From a checkpoint of a small mixture-of-experts model trained on Wikipedia.
Size: width 256, vocabulary 16384, 37.5M parameters.
Experts: 32 experts in each of 6 layers, 160 SwiGLU neurons an expert, 2 picks a token, a sigmoid router.
Training: a variant of Muon for the experts, 273M tokens, 7873 steps.
Below are experts of layer 8 (counted from 0) of a mixture-of-experts language model. Rows are named router (the router's row for the expert), gate (a neuron's input weights, with its number), up (a neuron's input weights, with its number), down (a neuron's output weights, with its number) and show model dimensions 0-127. Each number is 500 + 25 x the weight over its row's rms, rounded and kept within 0 to 999. Numbers have three digits each.
Before each expert's rows: a language model's description of what the expert responds to. This comes from a sample of Wikipedia text that the model never trained on.

# expert 25
What it handles: Determiners and adjective endings
router:523462495520507511500502491475532492519493467489499482522493525514455500549486420502493508461533511518495485546473526506472481489502522545527457564519487504536497511474503507512517470521495496539475507503487493476524499526469503450495495534501475507519500488521535468503495470509507507494515501509464520512493437547505508498520508487446515499522497535483524507506505484489482493490442
gate1:520520451497487495533525534533473486496500498508478460479512514517509533495481476504498522526482467517470484495487441476480456468468533539532514533519527513549489519522509514469534480502495471463525451496526526460496514485520499484503523515535521488489552486504492502510511513543487484512499510507502481478519524460494488503487487484537533480457499535487498580503529499494542499434487
up1:443494507505478477503472523524542507499516502493520529501458495494519470529538493499503479467543488522530504471514490513482498505495482502482518516518495490464509504478523525448492527500512494490509524550487498493500446499456457509485519485484486520446444533498524535500499517534498505455496515561511537477531527541494480511494503527454455500514475501536488485527481502503463510542555
down1:517476487447498502460494532512472472485465500470533562502545479498492480510504506534526493490508489474477466496492517527501510537485527490481473528470501476501496475488528481460516500509494495497506475528532471525485549500518515530469478509496522487501505507481481488489522516500446505488503502516474499491543556486492505501517449502486483473481512505557512500479521504484502508483491

# expert 10
What it handles: Paragraph and heading breaks
router:525461529533514485518519525519512463523463532473512455519486456531467521539486427487493520464513523508507532490438502501487495440497528553510506528523530478526468466481484479519496492515485514523497469496505468515519476562479468486538509521486470497504501484493549464486482483509515513490464515501521478511505473527465513495577500542509460511539484500462526506467470508513526499531463
gate1:479509505505530483519519487504521480491472530484504520553456475500513520496494530522471492496502484488475465517501490472502471534532525457527498506499523490548536511470526506462472516517488486508568544544521490537521543518482485494491479474510492504499508513524484509522462494516481469496422526525509509531483501521513492487486533472493533520502512501491488492486517481462536492545523
up1:534487463500505469491498490470496503522536523496453482468520493494479452503539540507522503531535500469507547471489522498481532528459476467510480484532481524508464566501493520472511543515500509489482498514524458499538496463451456461495525501533517510517490501485485507446507505496510503470477455509528527487503513491544495484500493491499444499512511470505498553469445467473494502493496
down1:483538511526489485482531483487471488487497485504565508522535487506501533450468475501498533510486541473515451532554466497467470517509542512488477464483513509549485479518512441510498514469459522473528487498512503551493547541491488549538499515491513497446531480462481547465487545525499493495533494480483489502496532503502502527505517486472485487466510419486537495453488502526454448460484

# expert 27
What it handles: Table cell separators
router:505480491522470540562486507485496502542487486478472487496480533557493495524502483496490508481544487546504489520485528532466489547492485523489511495522521504521518475489526454527511476506495527496501498522508475464483553529526504545487515501458462490517463516478535467502488459515497486506527503461510479522533460505511501501464531539475484436503468471483516515511471486504532499458516
gate4:448509506498470462484444512513560490521494516486548561462544493508445526500500429450499528462556504529480514494489494467492508488482507495534498501495486494473507490506543493462543502511476502471460471497504523469460521499460507507520496512529456522518487515453479481511478537414492513520491486492473510526508499481511467474481510474498539478472502498511498459559502538522483503461535
up4:471476531478467541496481507511524489516468508509570519505540498520504540529541454479495477482518468516479474537550506497470488456468503520502506513453501481507481502511506479493548507488448511502515462547529509481482491534467517491517528522501474557527495512502489503492451524426549542496519494520492483519515458537521486491531512504495524498482507493513486521511476532464477479456530
down4:471510531502467469500534504486475525496503487532526470506500521502467478490481475515448468482488528462538526471538504463515469494503518497493451504495535508486517496459535478496531475545499489487478501536516540506529524507522484536482474507524527486504512520445479513537500535526492477440518488525523511535473503516485510497478511522510519520497478540534516457512465509515504566460508

# expert 11
What it handles: As, with, has
router:475508462495479529487489473484524471487483500496519476549512526522517520513495507468448463477511461505506480527472515513508478514491497483490497508526487502503479459468510490499485482521463543474508506513490507503558510547446507479506517537467491491511505503566563472465498465520484518513552464532506481528496506519472467466511532530504507501512527455445522520483496496505496513452464
gate1:524504490542479484494493537538450483508515484498501525546460507526571526474503522494452517479484467446508486521537525511492507494460523460517497518516488477522521514484522474492522498477492519522446498537458511531557495495482534519508519463548510489545526499501481478470525487532491520502514575512508499550477503531469525506449466487483497503490501497448507452524487490487505502511494
up1:461477492474516482526508492470511469545478476485463470511496496490497516452505518481528544488467502470480524472496534482525487500543498506501469487481551477517463552472556501494485513510535530513529508481466459492514491536505466498464500521476476530483472473522475518548481538468513474503461503498495486464536558471528503472490497518546481444537467488524495471483503469505457464493493
down1:497498497507477446537505482494542515526500485492462550525502497534482478481542525521498500512472515494482497491551461495442500412488521480493474506523499525539510513520499448467506497478488500472484451527484527490472486478526519514485532503526515474471497493492513562511475495509502507492504482494475520492491504484562505541487500510478450495481482537498505493475486475491521515485488

# expert 7
What it handles: Articles and decade prefixes
router:513469512486438525493483495480546520497504499473504495547479455470456454489543434515486512509528497515484474504522489508477486496492515497486490541526535479531511477501469515510490491528497507490487519500491482481479474512474498470486459493482470495521488523530514464519509494515503507543539506499506468534526482496497488487544536536485494474485505467463512534518474494484498441454457
gate1:509538508481480512446554457486502481542491471472492496495477517512516481471524505477495479529526487500490487514512497550485492491519466506520478483452496512527499513457474515512493470509504508498509486537477530508510536481533487430476477483483484496458483530538495568553479472472472515514499502489538507479516517497512519517529484487530495479486495541491561501552472499466471523541488
up1:545460516502546474527507552503522476509498492522485471492546519484559490456502493543559510498502534489489486491512541505553523503510507457489493499516517471494523532513507489470496501483500514490467500500471473561481501465508479533493522511467485472451476514488515507510510498488512475476479480513451541440545511469540491464522555503490501483516543464513496460504518490516474478419499
down1:516478471500518485438556535532510524492508467445481470456501533520488545519545434502549481467508515470462501522480489463470521496457521475478459537502452525499457456473525475467487473538477513512497518484503492524495500521499484498491461477517541484488503527503474489519516508468516491479528517506508470530480510545472502535492509514512487479518497465459483414511503544545511493518473

# expert 26
What it handles: Common nouns after articles
router:503497517525463548476521471524554477492479496445461457504505494527487488570473468469489468481506479507507472513460517506510497409520473495524463510519509490534509499472491533514494493510488507468474482521471486533500471533502516549475477539469464499490491508525541504456466509545499499505511527496481488511432457473511474459525520515469498480525495482476481508518471496470502497518437
gate1:512498488506479528511488528507486513470481535524493497531489514495522482512503463454516490487471465499519548449518544553489508514480551494539515548509510497523506516483480537525504522500535507509499506519542510525476449511468490474508529507485476492512470494474471461483543512521495504483493478483505501499506499504508535434504506424493533456478482438532491499463516504511493526489493
up1:470510502514508496507519480510517512521488501520494460535478547478505498525489430464483492508499469545517540464510508500479499528513482499532519508506511492506514512512478496481502496509535487472501511506533515537484464515489540471535545477497474447502518460518490469508525549508520512478473481502499492460514519462541525514524470463495533503454500472516478470494545486486466525492463
down1:481515484527464494486486512490470486490466507487466469518562503454527483478467541502474478489449490460500522523495540487459555489532509500501511448472526483487473525477525512500512492489490465525451499515504489502497544466536488496507476499508475531481503466468483526518475472459464504446516524495530554469540493492506515479447532460477513505509492486536475476537459494495516496512487

# expert 18
What it handles: Inner lowercase syllables
router:532458499475513487503486474461554488505500509491480465527513520505470570496528491514497507486510496514532488515521516526486475450494502534542514490480487455547507464483486526474475513493504534519492496497478504501495526474468482498513539489440465475552508500533558507513523459545498527508526526492475481542493502493523518490546496487457496463492515467512517499457542534510535495525503
gate1:473495509505499487506535493490478493536516493469465531488513503538505503443519508499466485468517528510508507480492520491502492461511494519516489535473526473534494460502532478484532517553520512501462524512500542452533497532500485541523534499505511504539453488526524485499518528523492525482529420549514496507515509460463466542493505485478532502539557481514511510508477538509487474530472
up1:529491453542559539480550482447516530461494496520480529471502442519498459486505471536520493475505483499514533511469518518525472465497490480505503466498484564523463472546486417484495518497481494446474511554495527501518464489522470563489523484518515543496551464505485538494504489497498517454546488513516487504478511521540488445527499503535501486506526494474490499528490488523500516506519
down1:510449522467473482525513463479523513482475490477486521487530487489514489526499460497522501494521464496468538515516468513487488498495439476464511524484509538512494501514542507513497495487494478477466476475485498509498515479541483513500521503481523498503495537499501521497513491490503528501473503512486496508466497528497499513490448490492532517544469496510535497491517505512545515509436

# expert 9
What it handles: Coordinating conjunctions
router:497539521472505515492492507491496508526495500488484481509482522538484494508464530470498493482500467558524484524451507495491492526494503527497514483522512457523512506486502527486493485525501553493515540504451506510474484502516492528484512524477526510538507517520492514495498464503544471466525520495496482525496470519476527470548454504513478450499469467499508538519510497532524525503465
gate1:490500494475557534499498510502497466498562520500552506464508505479562488492522519501515482524469479491461485516551502500495473473493527516499497510543538484480532503485499474517493509528556472506478531501447533470464534513518487504498506475524467498492474487498496504486439521464474465552476511519502517499463508486498489525477503512465515540489477528513479554508510490485489471489502
up1:493512535504481492455521510463502489490497535519474528506499496469505568495546468525520462551498484542546482480546492504494469467480446506468459502489524492500519502511480508511455516500482528514506511506483497513502513531494450514483520499540542487524496480532513471502459468453503467477532531472526475502543513522485508511499476454492493473484501452526511529527479540460501451508480
down1:512519471527482501435533489495480534522509488495493491487522493472516482513525473509498510470508509523491488471535500494472529484550565451508482500497513523507461474492487494528496510552465515513492486537518506503549491511490488539506503488487464539457505515507508498477512476511451467453515487503443511482485495486518494531518482547497510505490495489556467474515461509480489547518479

# expert 29
What it handles: Commas and clause links
router:533468515525489518485520541514503512482482491496483475554506531551568536494503477514510507480540506546483492530448529522521513529475500503502514479523507503512485496487501549484527479545460499468479502523473516564534464539497487505500516535493468467485509505512504469477473461534507527536520517452520483560457455461511502468525511477454504448486471487468536511527444514515472512497479
gate1:536543497486483512551507492490516526549517463473520519491469468483529503511501515499453489509498515527503510534503532500482443511523549536509499554525446487496490482479491462524455484517479477498517478488478516476530503502501466508544465502521489485507479448495485501525504485488516504521503482499517500477491480519501475505484461508568532527493539484534485513467485458514498499524541
up1:458476538495511519467483506506507454474469547524477454491515489502501500471542486536521518516526492462491484476486485501491547583490463475497490469515547489518495485501498530494544530449507501532523535547531478506494505510529504498479499539472543537521549501539514529491492494494472468512503501517467525521490508506504517491540524475481460516507472528495492456518489536497499504493464
down1:564498487465505494541520484492504514529511461539490506489451501474455516506447517493438467478515509455534504507521524496459462427461503521500520533504486517526512499458500526538480496550490492499501507491493486467470483518509476522471465502478533450529523475486442498569505469462478477500526465488534522484493438531500504474496487502477477498523500477499479485518511489483516496509522

# expert 4
What it handles: Infobox field punctuation
router:523479498520484505488505495462528498534467536517531482525455515483522530522497487488516527473513459497516510501465484489481448519502493528513518522507519492510495493508518467474507478506482541525471499499492473523524463544489519506515505521502492490488470522528530468470521490516507492519485511488501519495506484487512517465513514513469492503465477476494532523524495452435508494439467
gate1:534465499482499513459495524495504532529476509502509506485511474469468455518462506511499505461488523493537534505512540507533484499479469489515475518522459482532518504504481459537473503528517494487481479516500482488494510502524495491491503490481501496479485506508560516511485504525498498510512490538497489489498474523515531472541541495534488505527555485476506522493464494462495507460513
up1:504486538531496500512483532512497506520522486434503504529464498465473518496524512519527475514505492513508463521512492546488488477492479520514509470503537495475496526499470555466496543551499518520550507454488479510514523471473508497498513514526508526525431520515536513483519509489509487532519504480485466502493497496499491489529536511522497529487499555479510539478501512501478492444521
down1:513487501490516464500490550534476452476493554548473504444525536489443570495508458510484461496482483534451511447501484483528478444478503514489479522466451517489495500488512481512514466477498473488526512537481516476502472501483520512472463524494515479509516489519476472462481488482500504483492487524519476497512479504467510478508455453489516490495481483523522459548550485487501515492534

# expert 5
What it handles: Digits in numbers
router:505459490533470518473521481512533505488493509463511505491449511495523585508482472484512491478515531510513507510477513456482489412472484563520504519484507473509470475524486471493498512540494535497487475495505474476520468519473512463576497498478514509483501486526510486478529480506507485559503489491448519513475465492506482496532485548481483476507509441452549511510517465477499485468455
gate1:486497502512487523513492488497492460490446538507466475507502507516527510520520507518520488483527516461480496522535532455507523492480497468511521460498517495521492493514550487517481486532484502466507528445500555508482479489505505501547472486475481521490474499521507523464525477500528481529471502536512523498528450504499467549487526484515482488455491564496503516487481492492469513506526
up1:472541527535480483485517488495467488493484479540485475509487498465546478476503503522486487468495528492514521530471509518522483499505536476533517476506517491506483481490542517529546522505510485496484496507512457502533472495527490502484493478533501475543495459533512477470531512478505501526507498503494502516503456514540480545488510536513502470474515515495471493459530471481502505530442
down1:488498493478513526565511502490472489478502495494498495473519491507524482508463495509454467510580525503455498527500467474470506513477478515467504507471500496526518505514499522487495496482503535537475453503504496488440482528530485500522537517530551517527474535463448499526499533518456500537530481514502495485493511474504541521470474499475521453470457537502475520513521521490544504447497

# expert 8
What it handles: Place-name words
router:538547503485488543476458491485501469514486534410475486499478505483492518538500494526478480469535484501520457482415532467517504440517506512517525519536532490517502504492503493493530458497475517515436529485464516477499491481512517496522535521477490513518475501497517473487502456517470454517534481513530491504496506522524473487596514508463525419524460447477559493530493492461506493508473
gate1:523506494464494484525490475543478514532481494480495496462492496504549500473481522504561534461489518488475471505497530555526469473515486467517485529508532501490481508488486462503446516537514520519513512509439529468451517477494482525485513505490461465476511548489518479480521507478513511509528483465495510510478526516485540487482483500451488510502477496470485470513530496490465509483468
up1:485499507494479467470536482526514504552501522494543511528529511532523464496465515504523472437521526486498474535504481516520484491523493512474465533518511495499498507501509458524497517532457496512507505510460508510463495508495467518494516521507457473456490474470486486503543504535518505440514480474497496464510530472530525448488515538475471461540509491525497510508521523488511502456466
down1:483531488520490508491471524475466551501503555495496488490456461511513515515482506516483493519522493529503496514474523519497490479490494480468461532542460520487498550514492475505510534479462513504561461507491484527483467481509535499468481484478515492530463521503496491497500510481488486505456511525524519478493535501554489501520512472515486511547523500531466476511461492484535462533487

# expert 21
What it handles: Main verbs and participles
router:519488505533477542469518525501512485496468520491513482489483469499478527520474502543505462476535501496465486497480514505497489478516498500524517538551539504535485485495514499502466478505468515511513434488533494507497506470472535538530508539504484459496506527488523471492502500523511499472504483518474534518455504524508493478528513510481451478518458498485517495519520482459476506501475
gate1:516536494541536449523542537508488509463511514515515516560503529461506517500519498488497503476455502477495488471467520470499494521484522508477455496489486485501492503480493477481498480481461466484498483454507475492497497524539503533499490509538479484495536514471548541475488519522471511459472479519524502469506552479482491490490493545517532504528490472455507515488504484517468513423486
up1:546517513486518508552507495508531478476537506483514558509490539484501484499495557470499494502469468447516515452501507477517528488511505528472498526482461511466469524535504463481547523513472493542493526457481489501483525498510479524523544492497506499462504468487562496512479514526504520477514471463500466514490503471492499486466492533517526525518483488452536459462489514544468505525493
down1:530511501546505464502515478514521494467511493524516498498489520477520475450506511536525504453501479536509528465516494447530498513494526454455486549528528450508486500500483508470515502488526505497527457481510548491469474499561486492493507495519507471506442496471516471458567546476474504491531506459518494492530528529489525494470468467479533501474545484496461465494506516477493464541462

# expert 13
What it handles: Dashes and foreign script
router:523481522508534545548487467494472531494490526456463477521481478556506537508472489496509528480505538540499471544478512492504511507530528530511503498524485498525496480486490480494498490537485521493502478494508504481506489478498538468503487523485485473489494507505500507488477504527520491492523544484502532516495471473490480472534478479507495503469500473496532533508486503450495524484445
gate4:523503471499487469523475507454446486504477533535517502494497526518492543531493483541469508486468514507491529518489436513494450506525462527518551503488497495497452494489493486538528514530501452490483482516518482467529490464477437521513546527509532479487473465522492490486520527486525565513549523531511473503545492497456501516495477550460481530478479464511479478515500451505509510504484
up4:471499508531547510516502496451486472495457521542536526474482493506508506485523492528508524516500481517490535537515443511475476515525455538475521487482531515486480496487486511511531540502512475485492482486526472487525463477481487536472502503515531516499521442514504484510529510470492539497499500503500480506517539500485471533514488542489459507535487488493469474519463465473521481472506
down4:545501533499530502499537506509500520523537540519423518480517471505462522483495508527511520522483507481514558455492505441495501497495509506465503503527491523482548500514477497527507530438508539481501462496473503496517496509499491475530483479520522496545531502504509520505523516502437505482516489447518510454450508474474521498507472496515504493488485522485485515451499477464535529506476

# expert 22
What it handles: Final year digits, infobox labels
router:533524510507487511504515461540510496472521495495495486472494449520461502542490442504502485492539531532500519494485541486526497392498495524551497537532516477542498495474507451498506467493508505482468480490550516521513466492519522473479502535461514497511506494483500489479474491543508491512505509466463503516478467516481484491510509542469519471497457410502532554549465493490509524419466
gate1:488504489488504532489504527534463491522509514524543505515484515512415526490480507465579505484514525458494490482540479461494494470490501536487503504489504529495503479506466516501504479531495511482498496523501473488482541478509545485527479476498526491499523486492515477512474520503489490494510479510459496493513478482518509560494454550499488512492459500471519507507502499487502503461511
up1:524501502452500506456538510524501498485519498486496483464495533505552492476482500534481548510521492475477470512526494503512515507494542516548564486494523471509509494507475504471513513492485506519549450506505495513509508492487501504491517464518480481528537458550515541480557460519452503468492497464471509536546457464554483502530483539509535541549514514509514543474494496494494504458503
down1:475443484471492506490484500517495501520508454513476466490509536508529475491523512494483481520480527471488500499512490442553556516465523471503435471513496480528519486520509448467478476560474465454530470495463504510487531513528481511528488471503482484480495518476514484500501530496484535538508487486520564510501503450511474525515481502523467496496481458477497490524470508517482539495503

# expert 16
What it handles: Sentence-final periods and hyphens
router:499492512532447554545496490472493483499466538487495474522451495499536510505452492471516479476502486533508469498489558530503483520495500541504470538555483461488504483505494524461468500525455510521472490507499476487502490530462500514516484470476492472545532464536515515459481515532523483514528519472492477515514474527553482472476512514474476457474470481493498556558487476498501499507558
gate4:517545514518494527495499483492480498530530519492525490528484478446519478475480495509517477464478501489512519524495494490497534543472494552445478493524479499503499545502500500509471514481490509507509489484497547472539494471536528550482518532466474456514552473465505471493515493516531523535505474470525502472500482473492504452533485520535458485502506547535492507488491538469489464486487
up4:470520546506520506515509534495459514502551504494534498481532469472476456471497519500517482552534502490461521559458501499511536512504465493502509537530511493480506488495481532464532500450508542484486524485474530485501522526532512533464525521492487487530472503484502471490528470517512522505502476469510507523517452506483496480523525517504470491514489556562509497504478526520499492498508
down4:513498459512520502534505489500521492526497498507473550488471516493542497476467508522498501459508503505515505514534477511517468494481560489470484484505514461483452530523506509507502472557468509511503551464471515514495477435480478501477496469489511547496450511511493498509467498515514530506473545485503490479490503493494522554501434535499474468504514447548506507514525498519459494547459

# expert 3
What it handles: Mid-word syllable pieces
router:498474501540503551536467497491536491540510465454481489477500500531496522562497468499513490462526531535552477520441509519527511480477453521472505483491536491539434518481498535490521506476463508476494473521491524463496479515513513532513465520445497485495527495482485519518473476512503499491533474512474472540511493491523516462468508502496510486531486470466515533527513464472558513508445
gate1:484548503482511508515533501510504489477544479487481496497460535562539552478475472516501450526552504541497508493502493534551533489492506524523468455523496521510560453457505517457491487541540508541471488511495474501474457503508535513567480484523463477474536483494518481486468478499487517489529466532487498519513504518522521487529521505494514490551497480465515531491485514528479499491506
up1:448492497519528475526514539535493485522476479495489480486461509482528489501500443496466485527497509507511511501523536560487494507512510485493463541464487493501492487495490478475511548522487532515514507498524499527517536510496510537512472460447508539512506513486476463517484451511515480488454540492488469516524506538484489491439536499483510493544443487485488521472474553500449476499493
down1:490528521504489539521520486500504498541469516497468498532509507498522493551493516518462542510514492518517508502478520500545510503486477489505501468489531498472477461530410503443467506497508500482507482489471494477511471514478492514455470504504529522550503529471489544491466516508491516536523553491473437512508536496453529522541482502492545499480502519474526478452481495574497508461488

# expert 1
What it handles: Nationality and institution words
router:527503505506473532501459498452511503510485536441466452512479509514453511560495481481519527510541510511521494512466486497482485411469514492493496518511533481543505508500494531488502464535509545502510522502516519489526482495448551459524497513470498520492525503488515493501473486547501476485539494483503497534509496549486454492520516490474485501508474495488513502508519471454500477535472
gate1:503460501519529498503495496566496458472491475497524481494456494491507492501490525480495494503462548466469529472524505510498497479457494511472498467515502499510482487498467488522513487485498521459499460493453477505515462486507481491497581525523512491520478540533487490511510490511497525484518461532504492481506475508539513517489475507465488506483511475514515527551518516487490504507514
up1:468498514503530473564529479521472512537512484477467506532519543522487529503471508536503523490468480485496512501481456495467496493528486513504498483584485481483532482494532535497517505545497495532492520513527511517497505467478528490496480483572484528484538528494454535463528513506503463518478432510482455489532473495516456535494485498514476497525508481451518516513479483457498510448473
down1:536510487541511486519526483550481526428509499524488512483513514492519554473500468518519500510508571520529513491465512513508506480503493446464504523497489490486511475480534472501536505485511553511505496501480490473491458506486527504514480496538477507490499493508499461498466488503508475470433514515499492457491522480472446478503485534523506504505523515524501484461486486492500484525514

# expert 6
What it handles: Foreign name fragments
router:507501500502518509461499538509531480524461474499525463499507520493517579508491500517497482483548478509468521505491554565449453465474522549515476492464513490511468494494490531502519536522494502493490512518457474514506499509505480526508515493471465485499525513478564474496493488495507491557525531503561457493515491532481485525502532525500494483508517472487523512499464518471509457474515
gate1:481500493493485505541468527473505537527496509500502524531500497432545485485512492532536504507520444478479489498500517536463451507509531456490504546510471520493549479510532514466545540496514500509480474509520501474465467477531521517483540512482496497512510504494531457481497488487505517535505464517480508478537495525571476499463546520516455511499495529483479562503482496497542477517531
up1:469479521497524488525499502520493491512496523486455451494510519528463503503502510493555533510589468518489449509491515497497489490496508559504523527457562518490460529469472508514495455530530509511465540485530473533473532486470528524488457492530516494491523527537499526510477495540513494497470487517495477488486493478467491543498543522495544492476510512524478478507530489527529523516556
down1:454488500472528498527489488510462523523505480455546477513506507541511508500491497481500512533516491517517523530538454485525541495552546486467486529486480489526529528467465484476531461541501520548509506524516449543552523481500477501487501507537495516510495509483527461538516518468485514498484489519536501519560461482497479527481512483523499472514501520531478509522467492477477521505511

# expert 19
What it handles: Numbers in running prose
router:534496475511479546462500496530536466522512499462487474481461479526435502524487470482515481461532510518472481532475537478548501430480488556492535537520533472511548517490492499498502481526495539507498464493480504514503497505484511438500514493446482524479499520497499479498489492541522512542527500449492502557431446492466499503536505532507495459504492466475515458521520452538484493530468
gate4:505548480500466479478502444498466492487496526549542502540478487520513490535526468537506514508524475537489497478513517505488490467481501532518457498501471484539485519529493517518545471484531491504517475502496543543541509520479493506527488518536531536511529487492536440488496525508501519491486472513535529507475503485515503517460520499527485505500527533473456467515569489517521493480491
up4:442503507498470507437475463506510529509490487483503481515522484493479474480470460501485538524460506512535461494508520505511489505481499473537502502518506488468504516501489537522548499499511461459481483501495526480503474531534536479489535469511453481507478518494489477507456524504521496534522501482545482493557466526485497514478514496456487497498499464492515491530480502517490500501493
down4:550516496479470530520494508471498508519476475476496487532506504498508513527514520481482435488536490478499496520542475512510518541466518504445507480478496474504549487543483468535456529480526509493498467516492477506505490435511444503504487480471515535476509545480514535541488499499573521515501498528508484535477515517493511472480499519536502509540496499507496529501504488542503505527525

# expert 2
What it handles: Table cell spaces, pronouns
router:522513516468456528492505507535514508497464519504472469500517482511489551548477497471500529479531482470504494527443538519504503478480498544501498517535523497507489492511569525494466454500466504538504521498482497465556489520493495470512503488501501525513489503516553474547462478516475481533509488540505508554447488516485490503529509503518482511528495444461504543540504504472518456506494
gate4:477485477447520488510533465542483502490484510521445471505516523486477544493524483494517488479480495500494496490525462515501515484479489473514504490466504514468500552483480445504500499518482512530526516489507466504497434495531516539501485509514431503536478496526482496526473506532484502507498475496501492524499468437480472476477517485488513522459495499481494512517528464493530538468511
up4:480514517485496506538498528486516522514501512509467473497468494546547493518457490519481519503510523527520520487456482511520517494520474479493544531549473495472547518550488480537463472498558531525490506536465470532477488514503518510517530507518510517501454521589527514489494476491494483501496498484531483508510510508520535483537440484527464471481491530494568473482508508494511467500490
down4:484484500491503535501515545455510479504477502483500496505524500498519521516541525509518489514498516516513485487502477515452474552488547458465499481462546465488477480524464490513503520539491510524483495542460536467513500500527511450513517517491507503494514518524478520489477510496532491494474506466560469499557454496502460490534511520525494509464506539506509480494464498519479481506498

# expert 24
What it handles: Prepositions
router:465509486499513513515488490494500454518477492504536481545475491489557500528452507489516483492533496515509480521491500489487504520491510503512523511512500517558510491489495412489494458477507516495489466512484438483537522485500515531560503516504490504527501509526520467480457486523503489523464513509512480482478530507479524514494490507464445473539488468473503519509489487504463473496447
gate1:475558470525509526512464507497457528500483506530478504556515503525538515532513475489514435508520541490521491497545499527538488492532453508525514524521503472502487519497484506506466454550505473494482513483509500480498478489514520520503485500511493485537502485481516486544526537536525498479495474463482438516523489459512512487459492484509522562517498495492522470469492520494463503461502
up1:476515489472507519493513515480469513501504481520479525527505518527557492532491511532513526520479502488539485518512522474499452472525490482471521450487476484467483509521517563448484482462494524483478522563463479497521508490494475509483503520495491495493520517521465556494498478474492514457483464497484489477464494487518479541473479517534477473520511522462481482483473478529504507453512
down1:506521494478490545516501489492511533519514461494467485493496535502477461515466511514518483481505505472492508490490505508515516557489488511528503446467482494494535508532468527468497450507508536447505483499509488471487441496513527495469504489517488520500501508500476516502526487493529466534540513502499496541523481520455505516456479515483503475490504493518488493559515504516497489444531

# expert 31
What it handles: Personal names and name pieces
router:539493491499492496524515470507537491518471490476494512520512472501517520548499511495505504488525483544541444498509530479523508424526478533483521481530483468532494501471505513506542468520474523508475526515479475492517464550493534471511534524467518515520527496505507517506508452517512514491516505515503465550481486527533491484506493512493484481511461419472540500531478473501477471510471
gate1:486544493538513529499487494525507503500486557496520496523489479522533471494470514527490531507484493495500525484484523548500491524531517546502504487475548480490485508484503539531476466495547467460530487475486458480511548478576529535481472509530473487521515502511500495509489537523536503476503494505515470499515519476468501511444493472488514528512510532465521526493527510526468513538483
up1:455491499494493523519531504511495519500464491532491556490511508491478520521493497496438529503468467530493497474475521512476500522517497482506500468533480496518483529512497464488521490511504539516500534578530544511481557521437519514541454509480517499516480499492522506492449498488522489561495470487476512530495525510534490505511501490509486564536544505524486489505467508465533526496529
down1:513476511551472525471488495467509521513512499512494512462477475513520525514497480465495510483495530481451503502522482569473497528500501500492497500527472540445493480507463488512490492532530500480496496506498509458498502545508535453500497506515517503514507547494476492468484475526514473469532522515465528489524500509524538473479448547551484517489529508504536509534512510479507516488522

# expert 28
What it handles: Spaces before numbers
router:505498527438462485493489474482553496515492506426480469505511488535496552522475454528482474454516496513465500522478490545498506452517487542468495535524479502508498468492499524495505462501527490534508496505488498496534472529506508486516488516482438512496512494486533465488465497514525492478503504483505462514442496525497526496504478515492460473520499458498497529529508507498463454458525
gate4:509515494519541516499539484534493487489489507516489485489509491473509595505455497485501527497469513546517475465501495493515503493514487528497503515462527485470542514463520497489523509470538467508509515523513487513473497491474488502471479502550491530525522481518488517493525507502471532494458473537461457499540521489494551525548508513502483496480513496454513453500479520527517514451549
up4:478532472513517525464507471518461523504479496521507484527491471501455556484465499498541534475459466512506491461509470505494464494533510484533473496469492513477511502461503541492500503483533485508460502542523507502506501552525495471498497481498477537535498489492468531456497478520518508471491498471443454483462499488474525536544497493507487492487520514473500452467478503516514472464509
down4:505480500507482510487503557453484489520505503520520497478493512532494493465510497488489513490481466478513515527445473462489445490440490464509522505536487484504457564503511489508482530539497534506486517584521483512488480536467489456514526497471498487509498516549511484503483486499465480530514470476537541518488518525491480444455510471474481495518544512527497500500487505555515507497484